Weights of a small mixture-of-experts language model, trained from scratch on English Wikipedia: vocabulary 14637, a variant of Adam for the experts.
Below are experts of layer 6 (counted from 0) of a mixture-of-experts language model. Rows are named router (the router's row for the expert) and show model dimensions 0-255. Each number is 128 + 24 x the weight over its row's rms, rounded and kept within 0 to 255. Numbers have three digits each.
After each expert's rows: "mostly gets" lists some tokens that are sent to it at least half of the time. This comes from a sample of Wikipedia text that the model never trained on.

# expert 174
router:145100100152114125107132129078145096163138132164152103155132122141166138119076119110133128191130146147133129126145144132108096131138087142154142127114148158143174167156117060142106167147144108139117145161119130129128088142134140156146135118101136136109120118095125111159119086169146146128117156144115147133114111108103125121082118102134145145165166123140130096126115121132119178105113101129155126140119154148170128158098111167131137131103137163088161159146105070137151130127069151137122143148146145144105112119120115135115116111150160152101127161151161130133133144121087081119155086123107152160108169151176143070156106105108129076154144129095163149087133105150132121124157170099144168161115159106156139151128169108117093144147158161142135134146103147158110139144112160
mostly gets: " Bon", " Roberts", " Carter", " Brown", " Lewis", " before"

# expert 115
router:145092123138113127113120143110144079178134139151156100139117117126152133094090097122144089140100149147140134119139157145110101126138079163157143136132150148140152162152147113121105162155137104132104156161111138124130098131150148134126138101118119151125113112086099091175164059146157119134127165141129165143117119089130110092114106111135158143163147100136148113116099105150102145081102112144149100147105146142164109159093155135164154103122133151115136159151089098134155084108090158121141137146153147158114144112143111148098125129160148162084110147161148106124100151103105130105145091125105140183112146178153157122160102099116103121145128082111149143108120121148121110112144149093164142161121116121135157158101173104129112153148138166123109179164099131159087135167113151
mostly gets: "After", "During", " According", " During", "Following", "While"

# expert 220
router:153125139142102132110090125093153120130125123129158091158096101152163148106098092105151091163120144140156138110134137137094122094129115159149169142147154162139144162175153138152109125130152126167106133134098144167166080134142158135165164112102147135112105104128122074160164121123143138116139145137135169132129100103118136105112105092146152119124164101171163078114096114132104125096083107155152119148135173171126097144135153153127149083116112140118161154152135109133141085133118137157109147134157163157121150111132110136107098119145141125077095142139136108134102141119093135104177101100096140133112143133134163063164095098100138126123127102116129166108115114162131098123157127095146159180122126121126148172106150105147094136157150136134086140165099129160114121158111138
mostly gets: " \"", " '", " (\"", " “", " ‘", " (/"

# expert 162
router:143102113147124137101107127112154079142117151161147093151110095116122149116130104114146087136129127149133143115137142157117096123131094152142116120127148139162136138148138084109132140168132103150107154163110156168155123167158126155153127105101140153116104117100130091170143134151160122119170141155123145123110099110104162130113117097146139161134180112149128121101118105124094174099146101145118122151125142145156131147119151141129134081119105151123138154131093109119158118122102153155102127151128129169075128120141108115071114132140137135102067179159189116137108136107113111109148101092106182162108156152150130128131110100107109138138107100090136160106103092146123118120168157088128119208122112112146166148112173080104117184133144127104101128153117125164102155133146151
mostly gets: " dis", " cons", " inc", " inv", " int", " dem"

# expert 17
router:122098142161092131096127146107179096156104134152150132139153094141148156089104095118166126149095120137145137108155129147109116121148131165165156142134138159140147159153116093134117157159169088130113132136118135134128082137167131149145161084117151176088131107113137115147120099154143121124138133161128176148101113113119115118107133110144135141173164124135131094092099116144105177089131096127129116155081160149148113156084143152148149122118145140089160138175098089133148134105085132146138151164172107137116131106134120142137117116127144134099122143156187105119112150101112134088133100084092136139123152115161165079155100120101091122163139084112139155105114105146128110111150153100163165158109168090138149157091151119132104135140157138113099140140104134148107140136130173
mostly gets: " century", " ago", " 1918", " 1942", " 1970", " 1939"

# expert 196
router:152076133138115131133124176133145107135115118138174104132136089143135148108099108095131099131108149116146152106128129138113130102139094118178186113142148186137169134137163093139116141163148118156096123161123118175138115155129147136133136126098116148115122108113119111150122100154151113119110122156125150140129115088077149103084111110134164155136142135153150104128120116162108144120113106163137108169078153146139119140085131159179152117136118151074172170157121081131152112125117150125123177131153127128106136123142100120132101113136133170119106133143142087125092138094115107121128129120097136181114203143143139103148117114120124099161152080098145161134134094132088136119165165130149151159076140109165152134105141112155100158136154150102113122158101121145100109176145144
mostly gets: " —;", " Uttar", "م", "uku"

# expert 126
router:153097104129113135124145143121133118150133151113143126145120094137152163108095095117156116163107179143170164103153173134122146121135110143177150144151139150124153148150169118125120148128178122160092144155136130170142088139142165158142161098122117152113130120117116094155157099157136139118111150161151158122142090103114155145117131098143150141109168102149124113101106123168102110111097120159140110151086166155137099119118156158157158137097102132095165170150104094144144116128096138160130153150174136165119134122127102162119107085148145144093092160152145094139080174125102106100163123095104125137113139147125139106146089090110103096157140108110138172119161093134122121113144146088154144144084129141153148157112148104166092170154150153118102150123133115153100118162121120
mostly gets: " :", "\":", "):", "の", ".:", "',"

# expert 155
router:181105122162112147117135149106130104160121144171177081168128099117150177122117089120157128138111151143145141123142146138111105119119077155155184125146137183138155120154144114137107141163156121154099158163111144167135117139160134163117173119105124154111119098108089091144159106127132139103135144176125142113131128115101141111084108077121170162147130137156131137099126123148097144098098115141122123153110113143136126140106164148151166121117123155104161186152117090151175103107106131153127157139153146149120136134141108140129113101147130156097109131159164108132135149111100109123154110119109133192127174126144141120140111120119121097164135091106137177125118091144100111116158155103155129152091121106177154128104157119139121154144169184109095152160120121137114124162142126
mostly gets: " –;", " —;", "|---|---|---|---|---|---|---|---|", "%;", "|---|---|---|---|---|---|---|---|---|"

# expert 195
router:179116148148084141118144146136166101141138131142126129158160082137147125086116110136148100145109135154146129125127131182108099131147104133151162138140151151119141142128136117107124119165160121165103163144118153152128129158148150138129159109115149135117166112092112109141148111144181080136130144128108172118134122087068120127072114107139160140181134128145160098081109117150109144128127086128148119146095138141142108153122152137127112084107126112118150159143129120123161120110112147125126135099164118155085166105148088143107125096159110169103127141163155127096088153128126128115134082117129143155108151147190142106155098107120129099132113116089124173131131084174116075127139149081127141182081107099141142149090148116146109132152133143127126123142102137149101107174153169
mostly gets: " Pat", " Mart", " Rod", " log", " Dest", " Dod"

# expert 122
router:139115118127126138127130141112158104155133145167146117146105091128155149099114105108145119179141172183129154117142138136109115123138109172162176122144169177158171142141145097128078152125166117178109167141113146156145077124136134151136153108111102139098092101084116094139153091173139125125120157129131154115118135132097139090104135084145123168160161103159143088105111140145110168112101129134153117167082142167155104150103118149142157124133124147112145149134116111131163115147083145153128162128156135140091126100146089138143100097149147147091105138159131090120122159135106106075146111107125132129103153173127138113168087083112117113163160105120152187110112110138124124124137168115138160144086139124145147147110124103125132171144115167137119151142116128139105115150138133
mostly gets: "idae", "ensis", "aceae", "inae", "!\"", "atus"

# expert 125
router:167091128165137119151132150088152071151132128137155136175146105118149142115105110106137102151132165147132169072158136156130111125126064156172157165133144132156154146147159099136101152142150114146120132143113137153164097140144140196131151083116129143103123114091118101140160090157149131120118160134141156111136107100101135118089093112129137140158151113129157106111119097139102157112127139136162125153110163152145111184085139143136173096098115144097134134139095108150167111105088134117149163160146152135121128128111097142146097090149117129102096175146135107121094145123110122113150120121138145154090157153161153083144121096114115096162132123128135145116110110158153126128160171117134176158089109116168132141095159095134118151117141169107109146149121100135114097127119124
mostly gets: " Jim", " Steve", " Chris", " Mike", " Jack", " Jimmy"

# expert 3
router:140096117124107160118106131120171106152092147142153098149113092144155172112112098108119081159105173142130147092153148148107091130136110147170169138134126138137154146164152122158107131150157107157104172140121151135130117144127137173143150106115141181110117086093133108132159109161122133134120122142103179124123116099108141114072106109117132138150127115172144117134114087171118145107104136143162108152118120164140105162101115142156127116138131133102144140179103099102161111125119145135125154140146139148065122115130132135122105109187159144088096139136173134106116178144092117100152118099121155166101157136146133085161114079094119103145124102118137138089104109141091125144156150130115155152104135121164140148057130115111115141139147157115082153158120117155103106125128139
mostly gets: " manus", " Jesus", " poet", " piano", " script", " Bach"

# expert 69
router:125118097121097128131100147084153123148118116135164116150124099146156143089071098126136087156115159121148150099118140117097134126115107153152133138143133126156159131142155103139096127183162099141097144125084139138148111144153155156153129129104148140115135101103108088147143100138173123114137143173125165119140087124111134098088132102140167163158133091151133110099121122139097148110104077150121127139109150131124095160123146133130124101115144163128154137141122101148145106134095158156141143134156164151094148088161088165152124103186136120113092157144152105137097143099123119125142098104110111161127156119140160096139119125094103096133120092132115145103116108163123110106182167095142177178120098119143153157093165133164097142130150110125087150151088101149101132160102161
mostly gets: " Mid", " mid", "^{(", "⁄", "×", " multi"

# expert 211
router:165104141149123143138104119099151100132123135136165103143130090114156146094099121127143117161104172152141152106169126126100099092158104137155142106139140149168147127147138111128107172159132124148098144141136138142142109136160155170158156126112111171103117094100140098153139106164158132122138156151088127133102088115103124121098129084139143143148171105143158111116109079131115152108124130126148093162108164138137111142080159151148139082146133146075144165164108120129150143119078140141121149128152119124101137118114106176122095111135145121093120132123164072100103172108097124114130121128096151190104140151182177106163114116103112097141125093110145143119131119172102129132143150093138164163109122119154168146099156104146109141129137133121127148137083152125078102162106129
mostly gets: " Episode", " episode", " Density", " episodes", " listing", "Week"

# expert 86
router:149098124140118161127118138085156137152125151124165106156116116136151167107113110123126119154076137144129150113170147142113111117149100164147145132122137142156163102150134085134087162153121119154097150163140154153134115134153160168147156136120114178087128098110121105169151104154128146122137138133093128130126092118092113099086097108151130187146154106152169113118083089167123139114113137165165108173080174162121110141103149156143146081131135137113153166144107096134152122103095144141135143143162138142100156104116071140123101103137123138092126133130138115107121148127102121100149104134119162170078139148132132115165123095100110105168153112111124130127141117145113110123173153093152153148100139119144158180097146112131120151167137126140116170149101145134086087145131152
mostly gets: " praised", "featuring", " listing", " stars", " featuring"

# expert 124
router:146103121121097136113109137106155129155092137171124097157119101144159164120124097127176105145108159131126168124155148158096130122142130151159148123153140147151144141157153127096109171143139100147105149160093158178134108135143166128106144116110133155104117116122113110147147113165166145122132155133123132130125134117083121107116107108154154164158131110156157109135085122159094125079100087136122084132102154151133116156119170155141158119116094156099144160142110112166137089115115155165129167151169146134088155087145098145109117097159143151087111150150178117130087150104113100120174104098115164132112140131130140098168090082102081112146154092116139131095130106128109136122147134111154151132089131118162148159126156093122114145162145157113107163135126110163121101167157143
mostly gets: " include", " including", " using", " like", " includes", " especially"

# expert 243
router:145094152164120120098116133078149095152124116149146129144121108100156148086105083110155095149099152138154148100156129153120137103149112149162156146159126131165146166133147110146096150148149138146120147148094121165157113132168138171167140086092137177107102091094149110140147121156143096118116130149111160160092097071114101101142109072143124138141153127117132112123104097146105178112124127132157109155130140128130097168079129123141181117114124157118147151157093100137165118100098143120127153140149118142088143137105129147090093122134123135104113172143134109127107182119081096115122118120100169173118121141161140096153104110078102104148122124103148122121129119158107125120143158103149152155105101082129154145107144120148111123149145160139126159158096135137104121149102152
mostly gets: " she", " he", " They", " who", " He", "He"

# expert 205
router:154117126144116132141111144092162123165125108164156125183145100102149141087098092111140100169116162151135164103119151135099116145132108133125131102134116150162139108117159096109115150134148115138095162131118138146132104117136140150135134123102157175080074125103136092164131114140167107122119166137120156134140083110096148085119110097128147164123137103134158117098104098142093149110124123167108095153106140130146104165113137136145127133127127147110142140141131090167137136102083160144111131146131108158115125099162111165124120113159104140108117129155160087117113159124126130100156097102120146178109165147155139124135100116118070100161109082131141164086094132146128117112167147101142116155096135100181178165090141131140087185140136128095097122157100100134108095142126158
mostly gets: " f", " ch", " F", " rear", " tw", " fin"

# expert 65
router:138116132133084147112116149107170084147113148134129111143088114118167139099089111105120112190127148170135142096138134142123100116104122154164142097130139164133165132134153113129100129133168111159121164154145165154163127138132143167147131085110121175104087116097130085150134124141180128096131153139116143148125100106119155081092097124125152161127179080155140108110126102141104153132127101131132110160104147161158103148129132139129130091122125139129164145151125085143149102116124142140119173138150151126087121107136112146122084136130132145093103149156155091127120142117112111082155124116121141162129182151142153087150081103112089093139139087116132140096103110126109140143181130098138156168082138089153152155099132114162100156151126145099113148155122134145099111136104161
mostly gets: " t", " q", "frac", "@", "σ", "τ"

# expert 138
router:157110155144123140094135130114154106160132110133154095140131117151148158114138094114141099194100147162156164104145131141115086114127126158143142113141155143164133151171154116116113147141172087147107139143120157157170114126150134132128145112115167136103123106113130120125147110148140125127147130117133174131143101113105125116103125095142131154132167095167134099118099091139091136092117082148133121142126150114146110173127163123111129097114102136100159164153097087142145124131124143142128159152170158135092128089116116128141098092139155165111122126156135124144086167102075128113153102118125116165115170130158151113171094088110096111126130124134131184115111081150100125073119146087159139149089136120144145170108153082161092150155148140149104136125104124148114103190106165
mostly gets: " along", " together", " $\\", " associated", " merged", " divided"

# expert 172
router:143123123144140133129108147095147099139117148167165098177146113118135145120101129104131094144131157152157159082155141155104120124156090137159140132129160124151157161170142112132111129154142088145112155134106135157140081180154145163130139088102122177120109105112102124138163126133136126105131126138114155137114134081108150118108127078131132135147143125132151117121110092123109151111104094145167106167128164156121112144072134154144122083138117155107138134135097104121165104139135130175128146130146138158073124100149099142119119130160154146112085165160172135125113147112106134089151118100121176139132156163141150099148117091111103134155147138090141181105109103179101102138156167119135148151087142111176145129095139093137113163138151169128092157141129149164097148153148150
mostly gets: " peace", " policy", " crime", " security", "ability", " opposition"

# expert 249
router:143104130143123166124136163117121099149096140167155118167109117130143178097101088122144110163131128146148149092124153132121101086122095142157150135137165130111151136171148113123136139147134111161114137122144172136136106126136145165159125139087157141091127110137131110166129088136158126152141184126109148113145118107110140110122084092148135131138154127146152120090122112120104158103123140124129106117108138146155092134111125145163125114133147132134181159149119131135164112129077168137132163132164128109104124114131096127107108131165138160097084131134171117131131154143153134112151130113120157161095128156174143097123084096098084087130136119101132169091129110169099119104137164094139159177125156113131148149077177100157108127169154184123078154149092141154127126139095166
mostly gets: " Sch", " cl", " fl", " St", "cl", "Sch"

# expert 121
router:129085118166122130120160123122141101137107147146132126159138062132150141107118106118133079121098152146120133124151154132097132150179110158150145095169128146129163168119140108103104133133133139143123147155116166127128085167148143146142147128126141157099086125103093112153126120139180130146124171143101151132109136092124137133102112106158137193150132118142140121105075101141120175077113101168104074162097152154147112150075150165134133093108129138108145161146107093134166113123111163143151119123161136135077152104130086116102094096151138155102101129171140118140109132130133086117135101113138147131107146146139158109147129102087100105146114107120164170112122125161088093152139136091122137147102137122164170125072137130130091123151122146136089147151131131136114156155131144
mostly gets: " Supreme", "Area", " Spouse", " consisting", " pat", "í"

# expert 77
router:153106115128100157138123117124133124157115115175132127162128136137140136106107113136154101176086145147148171102159128123102116118143132128155130119132130147131149138137155092127124144167171114134108167152110144177140091117141142149140159124119139177083095118070104106153138092180139140118140179134089147130097101137109145099086128103123139152139160095148136104109121102136122129108105117144133080153066137163153089152108132155132166130131137164110183169140110102129129101129099128153097167146145112148089128098107094130143140107166137161105134163133147116120132142133123145099132098123100129152122147142157148095158106087103095109167144102118126176077113107165104140110158137109150148153116138108150154162096146091158116157156164134134110176168107109122098138148135124
mostly gets: " Insecta", " cm", " windows", " roof", " mm", " classification"

# expert 223
router:157103113159104148126136140075140115164124134174172087160106122125130121086093118109161104164102150153153131128174147165116087124124114162154158123155153127127168146162144100141107150159159113145106123132077142133124107148147130122120159083070150133079130117117110103141135111139155142112150154150121155129127121105126137116103111106131150146141151092136171085099111091157106160120115111144123120156102135130151112130134132147132160104118127158130178141159090115149166093112118143150132181142141133148112148112150108152097097115162145173111103152155138114142107154108115146093129126111133140152107146142171148107143101117089097115146126082100129158096097104160124132127174141085145136161125133108136137146088167112148113132143132157115120187146086096166104138182112125
mostly gets: " moved", " voyage", " bringing", " bring", " turned", " brought"

# expert 75
router:158117135155125118114142129122137116157142140141154109150138082079132156106129112123137089156112154150159150127136151161131129125143071139143128111144145127161136123127138103093134131163147136140096172144107123157144109159151141143157136119083138119124134103111163100130146100146169103130163144185134128135109096118087157125100127075129153162153162127157136108075122113143076152109138114157134086151110142155156110131118143118142105097132129162106155142125109118152159108142094143121120127151138129175110119105132114111075091123157132140113045144136183121159115141126126101087147104130123141159116151138168140088146124094104085117148088096093151161115118106144144101128148173093146122197124142105128157153097168096121100167132142134114121131133086150146107111146131151
mostly gets: " pre", " res", " Pre", " dis", " Res", " dec"

# expert 80
router:124120145151115141126109133119138119142105121180150100170134103152144168102128119100139109163100171152145167096161138157110116114138102141133181117136127132150165154161160113111092131124156097147095152156102126152134085157142146144129138116119138155130127116114103110173187125138144138128128162136105159134116131071124119140113125093152132136121158101151147103124123086139104120120106092160159105165118154169116137151080160130132132086157147173098141130141104113119158087104103137176125148119165153141096125087129074151128107092161146127104080152160152099122100170112112132105158124104134157153110156143153123101148106118108100120151117119109134140115095110186108100149158153104119158141090117098147150139099143109127125159119148170090108161154102120152108143145147162
mostly gets: " research", " music", " software", " television", " art", " sports"

# expert 68
router:157126105136113141101109132110161130135124156142144104165135108158161154127113091109154100148105157137123144098120147117102101081122116152147143127160159134164131150148150099128088158161143103151078178159090133138164100167173166162161160118106143163133124123111122083143175110148168109125137179133139147114138114101092122105105109135120140148142159093165148143113105117148127167100103122148120094156131175141144108146134165159121132085122124130138133135158122075143173100118107141141126155137154166150095151101139080124137102131153136122105073146154152106147108178123092127099148075118103130146089147136131147103158113105111133115127118113098121133107139113152134114114161145099146140148092120125145176145133135100157112140148165117116112157153107122159120117156157180
mostly gets: " super", " non", " †", " anti", " Super"

# expert 169
router:133117136139128152126093152105161110149116128190168104166116081110173128087106075101130110160120139162144138122166144153104111103157116142167170142146158140144178141141126100152113135146169121188108160166097161157140106171153143134147138094099144157105119114103113103145134120148153114110110146138135150138120108100105128112078138081137158138140156082126149089094115135159100148117112123136136118165119137136158130150086133130117132103080119164103170162152122094140147109116099131174116162145147159143095120109113116123126095119151126169099109139143126090118109157115110126101155104123118154148131143146140134106141093084101095098128160113110143147108136127135117141161131147085145136152094118123145158132110159102151102176171152129131123159138129143160102131166142157
mostly gets: " could", " etc", " should", " must", "..", " will"

# expert 238
router:152100130155122138120123149088135081160126120128146107146123063124180137095094080107129110163113144125147137081139135118114149096159095161162166158132115137151135157129147088129107150153173121148134129134113109165132096160141147154158149098093098160080123105107113111149129123146148122141143143138081176150120119105114135107103094075160115147135170125139134102151106082135112147108118151147140107153130169143140101151108146152153132122116125123106173155152105109137190119126099153127140129151145122159101122124129127133067112107118139136120136136123129118126123151123128122139133109104130142174120165173171115101170091105101126088156161119120133153106136116160124148103162150099144154188113123104164140110106150111126087144150146149140133128170110122145118067131089152
mostly gets: "sson", "enko", "ović", "ić", "ová", "owski"

# expert 197
router:160078123140141103093132133108152101145116105154156119124141078144191138097077108120146120156123140152166145093160115114122114104161100164144175145139128144114177119144153106135093129136145085128108149146089133141141101148150151144153180088072148143114113119078128103127174107138156095125117131146100190154126119115101135099123092124137117138152153122161123097111086104144120154084126118141129122179101146171125108165102152153140149130138122134114142150155096103124131118119121135124112145138145110139127141115143104138113107112157126134137096156148129105127100152116072114117126107108097153165116143122169141070175101097094146112160118130129139148083138106152110115132136154096126162145096130079153144147094132115113107115152143185134075121143134131136100126147133137
mostly gets: "abad", "ville", "zhou", " Manila", " Heights", " Richmond"

# expert 242
router:157093119163121127129134150114166132155103117137150099146129111121159146108069096119134130143112157142202151110124153139107118110184064140176159104161133171128153150147117106148074129155153132145136164152118123145177127147122151137115145141090162134095114121129110067131129109135192133132161156151138144163116116107118149106077107136150123165151141117151120099131109102142094147098130096162131110140100146167137133134093144154181120103141113151097145179171089122143122103111119118118137136158123141146118125126152134106125099106144116139122075127146136130151101181139102100105133125118113143173137133148152167112167122126104104091190130088128152145116123103147103103123149187091140136159139142108142132129104137120127138145138127145128121123147116129151114140173126121
mostly gets: " Val", " Bre", " Tre", " Kle", " cour", " Dol"

# expert 142
router:153112128138129124120133155112150115170104144136144112142132097137159131078118107113129119172108154165124141091131122144108110112168119146156160150154160137159167145129133112136088133146146100146070149172107162158153092141163131148129154100107130174096125118113097064137142101168135115128112158124121166128114102122109144118095125111138147154165156116140138115097094127132111151112100126157145113172064149136140098136085155130151126101110109142126157185143108101144144106124096135142139150116152135174099132116132097137123073116167124142099098132171135081130125155131096133101144099101124132129099139141137131118131110092100125103147140077116135178102125124126129128123157178111155162154119128100134165152122147088136113157169163177123095134159086123143078111133132138
mostly gets: "\".", ".\"", "'.", ").", "\").", "%."

# expert 123
router:143103127160116136103132153091146110186113121146129113136135108143144143088110105115141122175112170152128159096124128157095113121158128172138173140154157165169144144139131119134093140138170097131086142138110149173151108143153127154127162104115140149083134110102102076140152084167138105129129172165102148110097083108104127110097128111139154150141148101140146106096094128142116155096090125163140108165078140127135098145099156134156169102110132170101168178154112123138133122107107138152141146126148144163097142095146110146105090119168130152102089143170122097141117149135106119100150099122131157133111138142140165127136123113097111110141137086129160155111126118138107106126165157109133154159123145101133156158112154100131107127150150161122079164165095115151098105132128136
mostly gets: " ===", " ==", ")===", "\".", " ====", "\")."

# expert 214
router:136115078170095136104141157081152089135125141127172135119123102125182148110109110110169107163114158137135143108151148166113113089134097150131148115136165148132149156138122095151109136182142107157108168144099132175153113134173132151152139115102154184103106132109120081138165109161129142102127134183135148116115069105096122114104110105139136169133143086156126124127117109159128156128101125136125091153121140158152095155112141156148164110134113135113173140164097101125140088127106176147135138169156123148104158094129101161099091125141125169110119148148124118121127172130128108106162127120101171163117141158149139115136091103119110107139144107137160162102118103156117140124157132097152134147112107117151132162107166116120105127157142141122093173126100123146107131171106142
mostly gets: " died", "See", " married", "grand", "She", " buried"

# expert 247
router:167083135118116166124142151124152096165128112169116105162133092161163139095080107117141096121094149128159160082148138153105113090120129140139151148135135119139160139148160104133129154150176108144110120166110152148128121163142153156139134089107120189106114112098103076152148109137170132126130149140107146148129109111114142114122093116163139147144145122170140102105119093143109140127113091171151112160129166192102111167111131160156136108131133154095118182150092083144150108137124101132124162149155136119093094117132101136129104094111118150085097146186152096119114151109105145136126108113120133149106142156148158108142103084079128108139115108111144163097120098158108119134136142104134159150080125112131159109102106107146112130138150157143124147155117122141097139148172142
mostly gets: "it", "ES", "TS", "PI", "DA", "OM"

# expert 158
router:140135145148110153101138150112114065143134108146153100163125091101127132124096080119143102117112149174135154115127127145105095110146108140136122140158147164145153140160131095125108161162149099152138170136115136141156139112135165121142148117093158127104118105115111096166155088142140154134158195145099157120097127086092114127092095101176146145168151131131165113087113145140101143109122132125111128150115163172128123137092125152173124126139138123111164168140113115138145098114056148114124134131174124146117133126126080127106130098151126179087110128147141106133111131135123126111145141099082155197131161146143139102145102104107134090126136111094123157120164084131117109127151144107138161177128112103126141136091171092143109141164138147122112115135098127168123134162099140
mostly gets: " pl", " Pl", " Gl", " Bl", " gl", " Kn"

# expert 84
router:137086123151098157124126140089132125133129150145155116135130118127125139112119090113147122145116161147159146090156160160108089103138089152141159113136129155158141137145144094155118155155168139147109151149129148149153123142128135139132151112120147151088129086110102084157148109161163118124133142146136138149129124096109141127122111132150167156121146105168152124124111094166102155108102115159160120156103191139142093124116145180162151094096127138119144167172071102163165113123106141142113144153168174144117153084123084129107095106136155153102101161142129106140130154098132113104169102089092128154102132154132128119147112120105124093145158103114137164108137117160120135097174152100141151142101135080133140136129144078131083165155129180148109167156092117131122111157126152
mostly gets: " ARG", " ENG", " RUS", " CZE", " SCO", " GBR"

# expert 135
router:142109139149111143142115134097138096154104132136143092137146087149162177097096104101140122154112173159128126084161164132113112113141101139137174113131122159135140128141132119120090146161157131152098139149132171136151115160136145157130140105120119150125133101113106095166145080154137127135132147130082150099116102119108103125096124113109137153158162105153147113127101078165110126116126116122145095142127138161127115151088159140131133090133146153066131159159092112113175124113120164156131146149147138143088129079118110152137092094131134136072127133157192105136116146102113103079144111111147123170089157152177122125151114106106102100147097073122109139131114131170153089134126139094146143155091101120168156147109163105127117140119124139125122179148108132149103111144146168
mostly gets: " film", " album", " television", " movie", " video", " documentary"

# expert 225
router:135107120126091138089138115101166099192148138149122088178118116118155145113119119090109065173106152130144166104147154107087107105117118152147152120146135165109148156152125108112097155158123083143096149137112143131145110161148134161124153108100146166085107113103134072169165112165170128125124160147124132136131114104125126108114115126140151168126145097143125116091113101142098148127120101140127106173109133154141118160095155158136141107096112157099123166161114104154133101091093149128132144138151144166122131109143126112135109103141120134081097147149126111117104146118125123112119089100111130151109152145139147113162094090119083111143112089102119172126108091183114102128117158115139141174089155090162149150104139097137114170137137130155120131139122139152112138174131167
mostly gets: " Af", "D", " CS", " AS", " SD", " www"

# expert 98
router:130101132136098128088129138107197098139146145148132111135149126110143147123108099124147090152113167158175175116124178128111098102126112145154177099126139149135156138152128106123114144141172098148090188131113134139145113152132134172131144116082153148119091109072125101145145090161143128128154132143100130128114094121136106130105115116134144158160171114130117113098078107146107152126116111163112105144111131143158112151133177140150156134127133139105162185154111080126151111099093163141118157124140133137123139090130095136115103093163126151118107146158137106128113130130117110102171106128096165148123168124130169084135088106105103093142146077122108108112126075144114109097135143097123147179119147100142148142123135084140111166157141116105090121144098131135129136172129149
mostly gets: " n", " Ha", "H", " H", "Pl", " sl"

# expert 130
router:177090129149118134108136133095147107167116146133151102138136114117157126109102123131136113175108152152145153089169144150107119115120109135144133133139110149167148126148163116132083168146134129175116108184126151143150105122140170128126145126102123148095117089105101098185131093165150130121151153133134136127091117118076142116120111126153153164164136107141178108120118109171085127100114132164124089142085143171148090149094152137152150113134135153086133152155116128144135100102100143166132136172155144152090127110146105135122120108139128144077108136132183104133111146100095123121166088112116130161097169150156150095167101124131072108163108099113114127116130120143108129118164158090126141153129141120139178160113154111159114144130149132133134145178099122158084118150125127
mostly gets: "In", " In", " throughout", " in", " On", "On"

# expert 120
router:155082122153113148089110155093134110158083115141139115152137074128156161101113106106144088150089159132144142091152133147110119102153118161142160158157139157164142138140131101124110132141169124131106149148113143135159089166133134155133113098094128179111119104107123103148134101167165135123124149152105171121104101091122140102107076099127120115141145146143135121129107107140106169104116139147149103148103167143137102158086137147154146112118112144112139121137103097142171100130103147152120149123161134138101158106121134120111076105137125150101095143139157121126118136133093098101131089125075156172113141156157143057169101087102133114130145120110126149124121118141121135137167160118138150159102134087154144131089134117111099160138154195133113137162102140139122077116093141
mostly gets: " brother", " king", " Cohen", " cousin", " friend", " wife"

# expert 107
router:158125112143100126108112159091135123141121113151152100145110117110174152105124107097175086161116152149135143118166150141102128125137099135183136120130134157130148144137164113132118169147141104149085164156112158176124116125142166136140157113112143130092107095105121110169146134162165144129122162139111127144116139097087135102104091074149158159144153103147131107132107099154110143093091104127127122131103170129132119127121158157158149091105112149125160156161129122151124094127116167152143186113162114151100150099140084138111107088161145152088117135143147097115109168099112101083161096084120149149109131142126153086164082091070119095152145099118140135093142091133115129133152136112168155131095124122149160152117134116124101130158138150116103161139114120151123102144139126
mostly gets: " including", "including", " include", " plus", " notably"

# expert 168
router:136098099149099114111105139094149121190155140199139088148118093107168179108114089107137103137126154161154149114159132135109098116113115137124136124166138130118142124145150124127113129137137094151129152160123132149151083134159137163137141110095116151108104088095097105146138096164163125122115142136115152134113112114108151109110112108133162185150172114149138102122075114132098133138115073143127088142129139165181120135111160121152144099098107179111132123166098104139154115092122147158123151131165125158078134092141088114141110119127127122111098138155196111116112168090125124111167098104115134145110132153160149099140099091108095129162141107107137142120123137135121115127153138088139130147118132120157174152130152115160105145171146118117116149150127094142100091168130139
mostly gets: " less", " increased", " provide", " more", " higher", " spent"

# expert 226
router:145102120126109146102116154130147108168121128170158105144120109127161156120116107107164120141118148137135163102161125152095118119125105138161144126144136153120154146168175108116119140158161102137113147182116165156134110142154172136114147089102129132107079120105122106155129108155147116110123155122112136136114119111099142109091098104144162165167141130144167117121095108148115128083097092161119100140121148156146115146108155148148140116126118153098145143159115089158131085116112139162145154154162151147081139099168121145115102101167131147096107172135153109143119165107118110129175075091113182152106156129128144124176111091131105120146148099113152139071136094125102103136154134109164134143100149123174153147141150097147094175142156163118117178155131138160117123149146144
mostly gets: " promote", " allows", " regarding", " requires", " improve", " how"

# expert 254
router:170097136137113139130122167118152112121143126147158106171139097151187124115112123114160096137134170148141162120170131124110106096160125143156152114138138165163169157137152098107105157144136078165086151138119176131146087165134146122127142131089126150093110113115120105143164100175142123133119134150125155115123124109104113110095119092137150156148163124139140125066117115144130162113105097143115132141097159155120091132095151148147114113142131160133141156158088104148146122125134116146134129148178151142072104099159100125105115103127134153081122131146140091132113139122110106106157109096122154157106150141121160115152092090091124107154124091091142151096117108120118152145145182093170178155095141105149162151113146103180125133129135145116101152154111140145102134153143160
mostly gets: " ±%", "ific", "spec", " etc"